config = dict(
    experts_per_token=6,
    d_shared_expert=0,
    router_score='softmax',
    balance_loss=0.0109,
    router_bias=True,
    lr_router=0.000661,
    norm_eps=1e-05,
    rope_theta=10000.0,
    init_std_qkv=0.0295,
    init_std_o=0.0295,
    lr_mult_o=0.601,
    lr_head=0.0107,
    batch_tokens=65536,
)
Below are experts of layer 3 (counted from 0) of a mixture-of-experts language model. Rows are named router (the router's row for the expert), gate (a neuron's input weights, with its number), up (a neuron's input weights, with its number), down (a neuron's output weights, with its number) and show model dimensions 160-319. Each number is 50 + 12 x the weight over its row's rms, rounded and kept within 0 to 99.
Before each expert's rows: "comes before" lists some tokens at least twice as common just after its tokens as in all text. This comes from a sample of Wikipedia text that the model never trained on. Tokens count by the router's weight.

# expert 47
comes before: " the", " a", " he", " his", " an", " but"
router:41 54 48 33 41 56 60 49 49 52 60 46 46 73 52 69 38 38 53 65 58 29 48 63 55 64 36 45 61 56 65 45 46 43 57 75 43 66 37 51 65 55 49 44 42 63 60 49 48 46 22 44 56 61 59 47 31 44 64 33 49 56 51 52 59 48 49 43 49 40 45 65 54 69 48 74 48 54 32 43 45 35 74 35 56 45 43 48 38 56 51 60 65 47 58 64 61 39 53 56 44 41 60 56 76 48 45 55 55 58 37 47 34 60 61 60 30 38 63 57 58 72 67 72 52 27 79 48 55 36 32 44 60 57 42 58 59 42 28 60 20 61 21 67 50 52 47 41 43 72 39 38 35 41 70 54 45 69 36 45
gate2:54 50 55 45 58 32 41 46 51 51 22 58 48 48 59 47 52 38 26 43 62 56 60 36 51 21 68 52 43 34 68 61 58 45 47 69 68 44 56 59 49 57 47 46 56 42 61 53 47 64 64 51 31 40 29 48 52 64 68 36 50 35 58 69 41 41 54 60 68 42 55 52 61 29 58 49 62 46 49 24 41 49 46 29 67 46 62 37 24 37 52 61 46 42 59 42 36 44 34 47 52 49 49 64 58 34 67 36 70 70 57 46 59 36 52 50 69 42 59 58 52 64 68 60 29 37 45 57 43 60 53 49 38 30 44 47 37 57 44 58 32 40 55 47 44 40 48 54 60 45 41 71 69 47 43 28 48 43 63 68
up2:39 67 69 62 48 40 43 62 42 56 48 40 60 26 49 43 49 38 49 53 48 47 49 66 56 45 39 56 55 57 57 61 53 66 36 29 44 55 61 47 36 55 62 37 52 58 61 30 34 55 48 47 37 54 60 48 55 48 53 56 37 50 46 24 44 41 62 42 31 41 68 65 58 63 51 66 58 55 25 61 53 33 45 71 67 64 29 63 63 25 33 54 44 54 44 51 62 44 51 53 38 41 24 67 43 39 53 68 42 53 31 51 64 51 37 70 28 50 61 55 35 36 46 35 47 48 35 74 41 56 68 46 64 36 57 51 56 62 78 63 44 49 41 47 50 35 58 37 61 52 44 51 13 44 42 33 52 43 42 52
down2:45 36 18 53 47 38 53 60 58 35 72 61 45 63 29 51 37 47 67 48 57 53 67 55 38 50 62 49 35 56 71 70 33 36 64 66 30 38 48 58 43 68 34 67 52 76 53 31 50 63 37 35 55 46 56 63 36 42 41 34 29 52 68 29 58 44 82 57 45 62 31 59 40 52 50 48 41 51 45 40 37 35 50 73 56 18 36 62 50 41 56 41 58 43 50 47 65 32 48 66 70 46 52 44 50 40 41 55 64 63 49 36 30 38 68 59 39 24 47 62 60 53 57 43 43 50 52 46 46 59 49 55 55 52 29 48 65 44 46 56 66 46 62 51 53 37 41 63 32 50 50 31 48 38 43 58 52 47 27 34

# expert 39
comes before: " the", " a", " his", " he", " an", " which"
router:70 62 57 20 35 62 45 62 49 69 52 62 32 60 51 60 36 27 48 82 55 21 50 59 43 54 41 63 62 29 50 55 43 51 53 63 50 47 40 47 70 56 45 47 50 52 50 49 64 67 23 41 69 70 46 61 47 43 72 26 46 64 61 54 81 69 52 56 51 28 45 61 63 60 40 50 57 32 46 32 53 61 86 51 51 34 54 51 41 69 56 48 45 49 44 64 39 48 45 45 56 42 50 70 71 38 39 50 43 53 48 51 45 81 44 63 44 41 70 69 53 69 53 49 54 22 76 30 31 43 47 28 41 54 45 73 58 30 34 58 28 64 50 55 55 62 41 41 44 60 43 39 40 42 73 59 48 71 32 48
gate3:57 52 43 51 27 47 31 24 51 56 48 45 51 47 32 52 51 58 52 49 26 43 58 51 43 37 63 73 46 49 60 31 65 52 33 34 38 48 68 68 55 23 56 63 54 39 47 59 63 59 55 44 55 60 62 63 59 41 60 61 54 55 45 56 63 39 41 60 66 59 59 64 63 74 58 66 69 66 39 60 53 48 45 42 49 52 64 58 48 40 45 55 64 41 44 49 66 76 35 68 38 62 45 50 57 55 45 55 46 66 24 46 69 57 38 57 32 40 61 54 46 55 51 54 30 50 66 52 63 55 59 65 42 38 40 68 39 78 47 51 46 64 24 53 48 73 32 72 75 74 46 58 62 39 56 38 54 43 46 43
up3:36 67 43 53 66 40 64 57 50 40 40 45 29 53 68 53 60 52 46 41 68 58 62 61 49 26 43 70 57 70 44 46 56 53 73 55 72 45 72 55 61 26 16 50 63 60 62 28 57 46 41 70 69 61 51 52 35 22 39 48 54 44 30 63 65 60 56 55 49 35 55 46 44 39 39 59 42 50 56 32 60 45 49 54 56 58 50 58 47 44 28 59 41 60 46 57 43 59 46 43 61 44 74 21 45 59 40 59 60 43 41 51 50 35 62 66 74 42 78 51 62 57 37 57 53 41 48 63 39 52 22 56 38 55 45 51 53 54 54 52 29 35 46 71 38 36 49 53 53 79 52 44 36 41 40 29 50 40 44 38
down3:73 59 43 61 38 51 45 41 47 45 49 63 55 61 21 51 35 43 41 56 27 50 46 45 38 56 38 38 56 33 36 30 45 46 69 53 27 26 50 52 53 61 50 47 24 71 55 47 52 45 58 66 44 53 71 34 62 57 58 55 32 73 60 66 61 57 22 44 45 45 48 76 45 49 58 45 59 46 47 63 64 36 39 53 47 60 77 48 43 53 67 59 57 30 72 60 64 37 44 44 54 44 67 56 49 59 44 52 32 59 73 41 60 53 52 39 42 51 26 56 61 32 51 45 60 52 56 55 45 40 53 37 46 50 45 50 44 60 50 42 35 54 40 38 69 50 55 57 40 46 64 48 59 53 42 90 49 62 76 39

# expert 14
comes before: " to", " in", " by", " the", " of", " that"
router:66 49 59 59 29 37 46 66 41 49 53 76 65 52 36 19 45 61 52 61 48 49 48 36 30 55 54 69 76 58 51 37 67 44 43 45 51 57 68 56 57 19 41 54 22 48 59 64 55 41 32 53 37 76 50 60 45 67 42 56 60 48 52 70 45 52 62 50 52 48 38 50 38 60 55 67 59 42 31 57 38 55 54 40 68 58 56 33 45 52 45 54 64 28 45 50 60 36 51 64 37 36 63 53 46 48 50 58 49 35 34 61 48 42 39 47 44 51 39 64 45 58 43 65 29 51 50 24 54 65 53 67 53 44 40 53 35 70 52 59 49 55 36 68 44 49 72 74 34 47 37 36 46 53 45 52 39 56 53 46
gate2:22 59 39 45 52 49 39 41 45 43 41 45 46 45 64 43 59 66 40 52 45 40 50 29 60 34 40 42 56 63 55 59 61 61 48 47 54 58 33 71 80 36 62 64 54 51 57 51 55 32 44 51 51 60 41 45 77 44 81 62 45 84 52 46 30 36 55 43 48 48 38 70 50 38 51 41 32 51 49 55 50 63 63 45 56 59 51 56 42 48 59 48 37 56 74 45 48 50 39 54 53 48 16 52 76 41 61 46 52 44 57 51 58 54 32 45 85 50 50 53 54 44 55 30 47 26 58 51 50 41 75 44 36 72 49 60 36 49 25 39 72 38 69 33 73 31 70 53 52 33 55 36 27 43 51 50 57 74 52 59
up2:48 48 43 61 55 62 60 30 58 63 42 37 45 62 44 55 43 41 59 42 58 39 52 57 72 36 42 51 34 53 56 54 67 56 31 51 68 49 55 43 53 60 49 45 52 49 52 34 74 55 52 70 61 42 50 41 24 41 36 22 50 29 56 55 52 48 44 44 69 47 51 45 50 62 46 52 51 48 47 53 42 41 56 67 51 66 47 40 34 21 55 49 58 36 31 60 89 44 50 40 59 43 60 35 62 43 50 69 54 61 36 55 31 36 51 59 30 74 52 49 50 32 46 82 38 44 52 49 55 32 57 47 22 36 40 60 49 51 49 55 36 43 58 62 63 99 38 48 47 64 51 72 58 49 33 48 49 35 55 60
down2:50 26 56 37 33 44 43 50 56 62 58 29 47 50 41 45 44 64 54 39 53 56 45 40 43 50 59 63 36 59 32 56 31 45 66 51 23 58 42 27 58 54 33 51 78 68 67 43 50 51 51 55 59 58 49 29 36 36 47 45 46 16 43 56 44 43 51 59 42 58 39 50 56 55 43 51 37 50 55 61 28 43 26 59 51 46 54 45 52 35 26 29 71 47 50 46 42 55 44 44 39 47 32 43 45 35 44 53 54 40 69 47 34 43 50 62 36 40 78 64 49 45 35 69 56 50 41 50 53 68 36 30 31 70 47 68 63 48 56 40 46 68 48 58 47 59 58 54 65 45 50 52 42 42 51 31 53 39 60 54

# expert 42
comes before: " |", "\n", " ", " 0", " —", "enth"
router:35 52 44 40 37 30 65 58 47 57 45 27 35 48 20 56 44 47 48 41 42 51 63 30 62 56 64 42 43 20 49 54 52 32 72 54 50 63 21 63 63 64 19 48 61 53 51 48 56 45 65 37 50 42 59 51 52 48 58 47 42 41 31 49 45 43 40 49 68 76 45 61 47 44 42 32 25 66 66 41 41 62 43 52 30 62 55 74 79 37 62 57 46 62 32 47 51 67 87 55 41 35 59 69 35 54 61 61 66 38 57 54 60 55 52 74 52 45 64 42 38 40 56 41 43 62 55 34 41 64 38 53 77 43 49 26 41 34 66 37 53 61 49 56 43 41 39 30 60 36 56 47 63 59 62 46 61 58 60 62
gate1:47 23 71 67 35 45 61 71 56 21 48 60 59 52 65 63 58 53 61 38 56 44 14 60 51 31 43 43 54 58 60 29 36 40 63 35 42 47 48 50 33 47 49 42 49 53 48 37 56 67 45 39 55 36 56 53 20 54 49 47 70 40 58 71 59 59 46 48 20 58 62 42 51 76 67 58 62 44 35 65 50 41 48 54 78 32 59 55 46 69 54 50 52 47 69 47 34 48 53 50 51 53 43 58 75 52 40 53 69 43 69 61 52 56 46 52 49 59 46 64 54 58 52 26 27 55 58 51 37 56 62 44 34 59 43 50 50 47 51 52 52 62 56 72 23 49 62 63 41 34 73 35 60 42 53 73 69 50 58 39
up1:45 40 66 68 60 76 74 50 82 53 32 69 56 78 60 50 28 23 60 40 47 53 50 44 67 43 37 52 43 51 48 59 37 48 39 51 55 56 40 64 53 54 53 51 44 53 53 67 60 45 66 33 65 43 33 47 45 62 37 50 40 30 47 39 39 57 41 62 45 49 41 44 56 55 38 53 38 69 22 64 47 35 37 52 51 53 54 53 56 50 37 47 48 47 55 40 60 48 41 60 40 35 61 38 62 44 64 59 58 49 49 46 57 54 42 47 52 53 39 51 28 59 39 36 34 64 39 39 34 55 80 48 53 46 68 46 47 49 43 49 66 43 61 26 36 50 55 62 62 49 62 53 76 66 31 53 69 38 50 40
down1:37 40 32 55 60 55 51 45 45 45 57 32 49 39 55 59 55 55 65 67 56 45 44 56 51 67 65 69 45 80 46 38 43 60 34 32 42 45 41 24 45 41 39 38 47 36 66 41 55 64 59 38 60 42 37 23 50 55 59 47 55 47 44 77 37 47 34 46 66 59 32 50 57 45 74 38 50 65 57 83 42 37 68 51 48 51 53 60 49 32 36 55 35 47 49 62 72 66 59 61 50 52 56 56 48 56 60 57 50 67 37 43 64 60 54 44 45 50 12 64 46 45 27 21 51 51 66 43 42 50 59 58 68 28 64 71 58 50 44 49 54 59 56 32 78 46 52 52 56 61 61 50 62 33 48 52 70 49 60 62

# expert 18
comes before: "\n", " of", "-", "The", " is", " are"
router:53 50 27 39 52 46 55 61 33 51 51 57 40 71 41 64 61 68 23 53 68 78 37 55 62 55 60 47 61 43 29 45 46 39 52 59 53 59 58 56 36 36 40 32 35 37 38 63 61 49 45 70 79 67 50 69 48 52 54 34 74 46 38 76 71 48 46 30 60 54 54 39 53 62 43 49 51 35 61 55 57 31 45 50 38 44 38 60 40 68 64 26 56 51 26 59 54 28 40 56 56 52 78 39 41 41 30 50 46 52 42 65 56 22 42 35 39 49 65 52 31 44 57 64 55 56 58 62 63 42 31 47 49 39 45 41 38 66 52 57 45 35 42 71 31 50 46 63 58 50 46 35 74 41 38 36 45 52 56 44
gate2:71 52 42 56 52 59 59 58 52 62 55 53 45 52 43 48 47 51 45 47 66 55 42 69 42 37 53 32 38 52 34 51 64 47 46 53 43 55 60 45 60 57 56 68 37 45 71 56 40 54 46 46 37 82 58 29 61 76 45 54 26 62 64 47 31 63 46 59 47 50 31 50 38 44 66 41 52 63 30 37 43 28 60 30 47 39 47 56 31 42 68 60 51 42 65 53 38 54 40 47 51 39 34 51 64 37 45 37 27 59 59 69 40 41 56 43 29 39 46 50 45 38 33 26 41 74 51 38 22 47 55 46 38 46 56 52 30 38 51 45 47 59 40 43 35 61 30 41 58 28 35 62 52 61 38 40 57 37 41 61
up2:35 47 46 51 42 65 54 48 44 48 34 64 54 56 39 42 30 61 44 61 66 39 53 45 64 33 54 36 33 31 53 44 46 31 29 30 27 74 49 59 60 61 64 59 25 56 55 55 47 69 47 49 40 70 72 35 53 43 44 49 47 50 43 50 32 35 53 56 40 46 52 58 48 45 65 29 51 32 43 39 61 39 49 60 43 67 33 67 33 45 49 50 60 65 48 29 34 51 56 72 64 32 30 51 68 63 45 67 42 56 42 55 67 53 50 60 40 60 31 41 67 32 33 40 31 60 58 55 46 30 61 32 61 27 26 45 48 37 45 54 47 75 28 61 52 58 51 37 46 28 34 63 55 69 54 39 48 73 33 55
down2:53 57 41 62 33 59 65 30 52 60 35 44 39 71 38 58 46 49 55 43 46 57 76 50 75 35 62 45 38 33 66 63 52 50 43 64 41 59 54 50 43 51 63 71 54 49 44 34 55 45 54 66 66 52 59 73 62 42 46 29 48 33 73 69 45 42 48 53 41 59 50 29 46 33 54 41 44 55 55 70 40 39 15 50 63 58 41 53 49 66 48 50 38 44 18 17 41 67 40 40 39 58 49 49 46 45 67 62 51 40 55 74 29 46 63 40 59 68 25 52 35 50 52 45 40 55 45 51 52 54 59 40 39 53 48 45 66 72 58 68 53 66 65 55 47 36 47 54 67 55 45 45 67 52 48 20 68 72 54 58

# expert 46
comes before: " the", " a", " an", " his", " be", " not"
router:51 40 66 37 38 46 47 38 55 55 48 71 51 64 49 55 45 49 56 62 63 31 56 51 40 42 39 60 52 54 63 18 60 56 40 68 39 63 63 49 69 31 52 55 37 48 50 43 51 50 16 35 52 67 34 64 55 70 72 36 36 43 59 54 67 60 70 48 43 31 50 48 56 66 34 78 44 34 30 65 49 52 78 47 60 35 44 52 45 59 63 43 48 32 57 39 57 48 31 49 53 52 60 71 70 58 62 57 50 38 33 51 49 44 45 47 39 38 49 70 62 59 60 76 26 46 80 31 34 30 43 56 67 45 46 61 42 58 41 47 25 33 47 60 36 66 53 78 47 62 29 39 58 32 72 72 51 61 29 40
gate1:15 41 73 41 43 50 45 37 62 68 42 47 53 43 34 52 46 72 55 50 39 58 43 51 53 37 70 26 44 39 53 47 48 41 52 43 34 51 36 37 27 49 25 53 80 52 34 50 46 41 28 54 39 58 70 34 68 65 56 49 65 26 43 36 62 39 43 59 56 52 59 36 49 48 46 27 66 43 43 69 48 41 51 28 60 43 49 49 56 49 61 40 39 38 56 34 45 39 64 38 71 44 65 61 69 48 46 44 46 45 54 62 36 63 60 43 47 36 46 51 47 30 60 36 44 78 39 50 45 64 62 42 56 55 46 47 40 65 33 49 16 49 63 33 54 55 61 63 62 66 64 31 65 44 47 52 57 49 48 42
up1:82 35 38 66 62 60 51 52 54 25 58 49 55 46 73 47 47 46 47 41 65 53 41 52 43 56 32 49 44 69 29 25 60 57 38 56 61 38 56 46 49 41 59 48 32 40 49 55 65 63 74 30 48 52 55 70 48 59 35 39 37 54 44 46 39 32 53 42 33 58 64 57 47 55 75 57 52 46 59 37 53 59 51 36 40 45 31 58 44 74 50 46 56 49 55 37 23 41 11 46 26 71 47 43 44 30 52 60 58 71 47 37 59 37 51 45 49 78 58 47 37 38 58 30 50 22 42 34 55 32 56 48 40 49 52 50 59 24 51 31 43 47 15 77 60 55 33 43 48 48 58 44 44 41 51 50 32 55 50 50
down1:50 51 53 62 63 48 46 44 44 42 32 51 40 50 65 42 43 44 49 40 47 53 52 59 49 68 45 57 28 42 62 29 40 45 45 36 72 37 78 32 52 23 35 47 61 37 42 47 50 57 50 52 48 23 65 30 45 52 52 52 51 39 48 51 36 45 64 27 46 58 59 67 51 34 67 34 38 55 39 50 64 62 17 58 55 63 37 69 52 53 58 40 63 28 36 33 41 57 14 36 47 48 51 56 63 50 48 43 50 61 70 49 31 67 55 55 48 55 56 51 39 52 77 54 51 42 49 71 48 59 47 58 66 35 45 34 69 59 54 42 55 42 67 42 47 45 50 48 64 31 56 32 53 63 48 54 48 48 39 41

# expert 13
comes before: " of", " in", " to", " and", " for", "."
router:67 52 50 54 30 33 52 55 43 30 57 52 64 78 40 40 58 48 40 55 56 79 50 39 25 40 58 63 65 47 46 49 46 39 56 38 55 56 71 33 54 33 45 55 35 43 58 34 63 52 54 56 33 63 63 61 58 51 33 61 73 43 44 52 52 34 36 38 39 58 48 47 44 62 57 38 70 58 51 52 55 71 36 40 40 62 57 48 38 65 46 69 51 47 42 55 55 62 68 52 39 45 61 78 37 36 39 50 53 29 58 45 56 37 43 38 41 44 31 39 41 43 35 57 26 57 43 30 36 73 66 62 54 53 35 29 39 52 69 44 64 58 42 67 55 58 69 53 48 32 49 29 46 65 48 60 45 67 53 42
gate3:26 52 71 60 77 46 49 30 53 70 40 21 58 51 72 37 38 58 32 33 60 50 45 38 53 48 52 41 53 47 33 63 58 38 31 36 52 43 48 51 56 50 53 41 58 39 53 41 47 50 47 53 48 58 72 37 41 41 41 64 54 50 72 35 44 42 55 59 34 57 62 46 71 64 36 61 42 53 60 37 48 41 48 59 57 50 34 37 52 44 36 56 53 64 32 46 60 48 48 63 53 55 61 47 34 35 70 63 55 62 66 33 49 48 45 51 57 53 29 55 38 59 40 48 56 43 53 41 31 57 44 49 38 48 37 50 71 25 47 52 55 45 47 58 54 41 24 48 61 52 52 46 29 53 39 48 66 23 60 44
up3:57 35 30 43 51 38 59 54 60 45 41 48 57 43 44 47 58 54 63 41 41 43 55 41 46 39 52 44 52 78 41 48 57 48 53 41 63 42 50 25 50 58 54 51 41 52 57 38 57 23 39 83 56 44 59 48 45 47 44 66 66 20 53 48 71 71 42 35 72 47 59 60 58 51 59 56 52 42 45 60 47 66 58 55 35 58 76 35 51 67 42 53 65 54 55 56 43 50 31 85 40 57 62 41 32 48 68 33 20 58 50 42 42 54 44 59 40 53 48 44 59 74 52 39 53 48 51 48 24 67 49 59 61 44 63 30 57 63 45 46 69 43 46 35 58 48 56 30 51 35 72 54 58 43 63 58 53 79 54 36
down3:59 61 57 53 36 67 51 44 35 61 67 49 54 64 62 56 73 60 47 41 23 53 50 51 38 51 63 34 33 39 49 60 48 70 57 48 48 46 52 65 52 64 42 63 35 75 39 53 59 45 42 34 64 45 44 61 61 34 63 49 51 63 55 57 67 56 62 52 49 43 35 65 61 23 52 46 40 40 43 50 60 39 52 55 37 56 55 46 59 41 50 21 31 53 48 66 56 32 59 53 56 51 63 40 58 36 45 49 63 45 77 61 38 42 51 43 46 52 61 73 55 57 63 50 77 38 49 42 63 47 55 45 62 48 70 49 60 57 57 63 49 54 63 41 59 50 55 36 66 77 62 62 62 28 34 42 65 78 36 49

# expert 25
comes before: " |", "|", "-", ".4", ".5", "2"
router:62 49 39 59 57 53 48 58 54 45 56 22 40 52 42 50 64 47 40 47 61 61 47 33 49 62 58 61 48 55 58 60 48 49 56 70 65 70 37 60 62 60 75 32 47 58 40 50 55 36 48 71 72 32 52 72 59 66 55 38 47 35 50 81 68 45 37 29 46 47 76 51 70 46 39 65 40 36 55 49 53 50 44 74 40 52 39 66 74 78 72 39 39 69 38 56 56 42 52 37 57 64 55 64 42 46 47 40 50 34 78 24 46 41 31 59 53 49 60 43 50 35 60 63 54 48 51 56 49 41 45 41 38 46 59 41 60 72 46 49 52 37 68 41 47 38 45 56 67 50 38 43 53 50 39 37 46 46 66 39
gate3:34 54 31 39 38 40 65 47 45 48 46 36 53 75 54 55 40 41 36 46 65 44 55 57 33 40 58 52 48 36 53 62 55 63 34 60 48 74 58 59 42 56 65 57 35 45 55 51 53 53 51 65 62 39 41 43 55 53 52 66 45 64 52 32 66 68 66 76 60 32 59 48 58 37 45 50 56 46 64 37 45 56 56 39 37 56 80 28 60 56 41 29 57 45 52 45 54 53 53 55 52 30 49 37 50 45 46 52 52 62 46 71 65 58 51 45 43 61 42 69 41 48 48 18 64 44 61 42 55 61 62 52 46 37 40 61 62 80 53 53 66 53 78 36 32 43 50 45 44 50 36 46 29 47 51 63 40 20 46 39
up3:57 64 56 58 43 55 20 53 69 45 54 60 62 44 61 30 37 55 56 52 60 51 39 52 30 62 48 61 68 50 46 58 53 45 50 57 53 60 57 46 58 66 54 48 72 37 48 36 62 38 52 40 52 49 42 59 49 32 47 45 52 38 51 45 62 63 55 47 34 40 55 52 42 72 74 32 65 51 55 62 52 34 39 47 36 61 62 42 50 51 50 57 67 32 59 69 52 38 39 30 65 62 73 52 53 37 36 54 46 15 51 69 50 69 57 48 54 56 59 35 52 42 40 55 79 60 28 70 45 50 76 51 39 31 75 42 46 51 25 36 49 58 65 44 52 40 48 50 44 62 62 46 27 58 39 61 59 63 48 39
down3:16 43 60 37 32 41 48 51 40 58 76 31 29 67 45 55 27 64 31 55 35 50 39 40 51 34 57 49 68 46 61 54 25 46 36 39 22 52 66 30 69 74 51 57 33 78 53 45 29 55 37 61 57 48 48 60 51 51 42 29 74 45 44 52 26 43 36 57 38 55 40 65 60 60 32 53 47 24 57 50 49 60 45 59 38 37 59 36 60 53 50 58 45 66 48 59 57 61 52 65 38 58 44 40 56 62 44 39 45 54 61 45 54 53 49 55 47 37 64 31 67 38 62 59 50 56 57 64 55 59 58 45 48 74 43 41 58 52 29 52 33 56 49 48 55 67 62 60 63 56 46 60 42 58 46 51 52 71 56 60

# expert 17
comes before: " of", "ing", "s", ".", "ed", " and"
router:67 25 37 72 35 45 52 63 45 46 53 53 68 53 65 40 48 53 39 65 75 70 55 45 64 50 33 44 50 73 46 37 59 43 44 32 51 42 65 54 36 47 53 50 25 45 73 47 54 56 69 54 53 63 60 50 51 56 38 52 47 58 32 63 38 61 58 54 42 40 70 52 44 56 58 42 43 65 57 32 30 57 38 42 60 78 39 77 59 57 43 39 56 56 60 41 41 25 50 67 33 55 35 46 37 55 38 59 21 47 53 46 48 34 36 37 46 80 36 21 42 49 21 45 34 38 53 49 59 46 48 70 48 45 46 40 31 58 46 42 54 31 38 43 62 45 29 67 53 53 49 44 50 37 23 59 40 47 62 31
gate1:60 43 64 62 55 54 36 43 43 68 59 42 59 41 50 67 47 67 57 56 39 54 29 62 51 61 58 25 30 62 46 50 57 46 58 34 39 41 46 47 65 39 62 33 31 43 34 47 47 53 31 67 36 67 41 40 64 61 41 40 41 49 38 41 59 53 42 52 54 51 46 62 38 60 47 24 63 55 54 74 59 49 68 45 44 38 56 22 45 48 49 61 56 26 43 39 73 73 41 50 51 44 45 51 62 37 30 70 42 36 48 35 55 49 41 62 38 24 47 45 45 42 62 41 42 73 60 44 38 33 45 43 40 61 26 48 64 73 83 26 68 60 62 46 37 34 38 33 35 64 45 45 69 67 53 66 51 45 65 43
up1:65 29 53 52 49 57 40 51 42 68 45 46 61 37 67 53 47 35 59 55 44 60 65 36 66 66 35 48 59 62 49 56 49 78 38 74 60 61 43 61 48 38 47 35 50 52 52 68 36 63 60 51 61 57 15 58 64 34 45 58 48 56 51 65 37 62 31 43 40 53 54 28 67 72 36 49 49 41 22 40 40 59 34 55 57 53 34 70 53 23 60 46 65 42 66 40 43 32 48 57 50 57 51 42 39 47 49 54 48 47 49 42 52 57 70 59 34 34 62 54 40 49 60 61 33 57 47 67 55 37 28 48 57 52 34 63 49 24 46 60 27 55 49 56 59 76 57 49 60 61 29 35 68 64 37 65 42 41 58 73
down1:51 28 60 67 60 69 54 60 28 51 61 34 56 43 65 32 47 33 47 56 49 31 32 54 55 65 26 39 42 56 35 46 58 56 63 47 28 46 41 40 42 49 42 35 49 52 57 36 48 50 28 51 50 55 48 44 49 54 61 27 50 41 59 28 56 35 44 38 66 66 68 67 44 48 58 54 47 54 54 71 38 39 31 48 58 43 49 56 60 25 46 56 52 55 50 47 34 63 60 51 48 53 47 75 57 53 48 35 60 55 37 61 47 56 56 73 22 88 58 54 44 42 41 41 56 48 40 33 49 61 67 51 34 65 69 47 56 80 53 43 46 34 51 47 65 43 68 51 30 56 38 47 37 38 40 54 53 59 59 70

# expert 22
comes before: "\n", "|", "-", "The", "In", "=="
router:61 40 60 52 33 62 63 44 41 52 46 69 63 50 43 52 43 30 25 35 58 63 41 39 28 48 41 31 67 38 56 63 70 53 69 68 66 44 42 59 37 40 47 45 68 56 55 69 55 59 59 46 65 31 56 55 52 40 67 40 65 56 59 65 78 37 35 40 62 38 34 32 58 26 37 65 43 63 60 54 56 49 56 51 50 30 38 54 47 38 59 46 41 44 54 42 44 50 32 27 63 58 65 52 33 45 53 34 47 54 75 44 49 38 45 64 41 62 46 38 35 45 56 46 70 29 38 63 65 24 46 40 47 63 54 59 63 62 51 78 51 45 57 70 30 43 32 65 39 68 55 69 53 59 59 54 64 41 63 72
gate1:22 55 72 33 57 44 46 47 37 35 67 63 41 47 73 47 44 56 65 48 37 54 36 35 45 40 63 40 41 31 72 35 69 60 49 41 49 50 51 50 58 36 41 66 54 53 60 42 42 56 55 54 48 62 65 37 41 41 47 30 36 66 59 57 64 70 60 64 55 39 52 61 46 45 40 16 57 50 47 63 55 51 49 50 75 46 45 25 36 60 51 39 34 53 65 53 66 49 52 50 54 19 47 74 83 41 35 45 40 40 48 66 56 68 52 37 45 72 56 80 53 31 58 54 45 51 40 48 57 59 46 62 63 52 50 43 61 34 50 46 69 39 48 58 55 57 70 61 61 47 58 44 45 63 37 32 38 56 37 39
up1:66 67 72 67 60 57 48 59 46 37 56 35 49 73 38 48 49 69 61 84 55 40 45 54 30 65 52 69 42 73 49 53 42 36 65 58 46 60 49 30 50 48 34 21 37 50 48 35 58 52 66 56 37 64 51 70 33 40 52 65 43 62 44 55 28 34 60 48 41 80 49 51 60 48 58 46 39 43 52 46 47 37 56 65 44 55 76 58 58 50 41 64 46 36 58 60 75 43 83 60 47 66 58 41 48 66 48 63 43 63 42 57 66 38 45 64 54 48 54 53 50 47 57 67 40 68 61 47 23 71 51 27 32 54 49 40 46 55 56 51 52 49 43 52 43 61 40 46 59 37 50 45 57 34 58 57 41 51 48 31
down1:62 28 39 61 56 57 47 43 49 35 48 71 79 33 49 39 62 49 35 30 45 61 56 63 67 37 36 62 26 54 61 04 47 80 53 66 64 51 64 52 55 57 59 35 50 57 60 50 63 67 42 40 42 65 46 51 77 57 42 82 70 58 46 58 33 56 49 41 53 69 39 53 54 63 57 42 70 52 71 64 37 60 58 40 46 53 33 30 36 52 61 80 53 70 39 55 50 43 65 38 61 34 33 65 46 55 63 56 42 42 26 63 59 42 39 47 55 51 64 39 45 70 48 52 45 44 65 53 53 53 57 64 49 33 57 40 57 75 50 47 35 60 45 63 58 40 54 54 41 52 45 28 54 31 41 62 64 46 53 48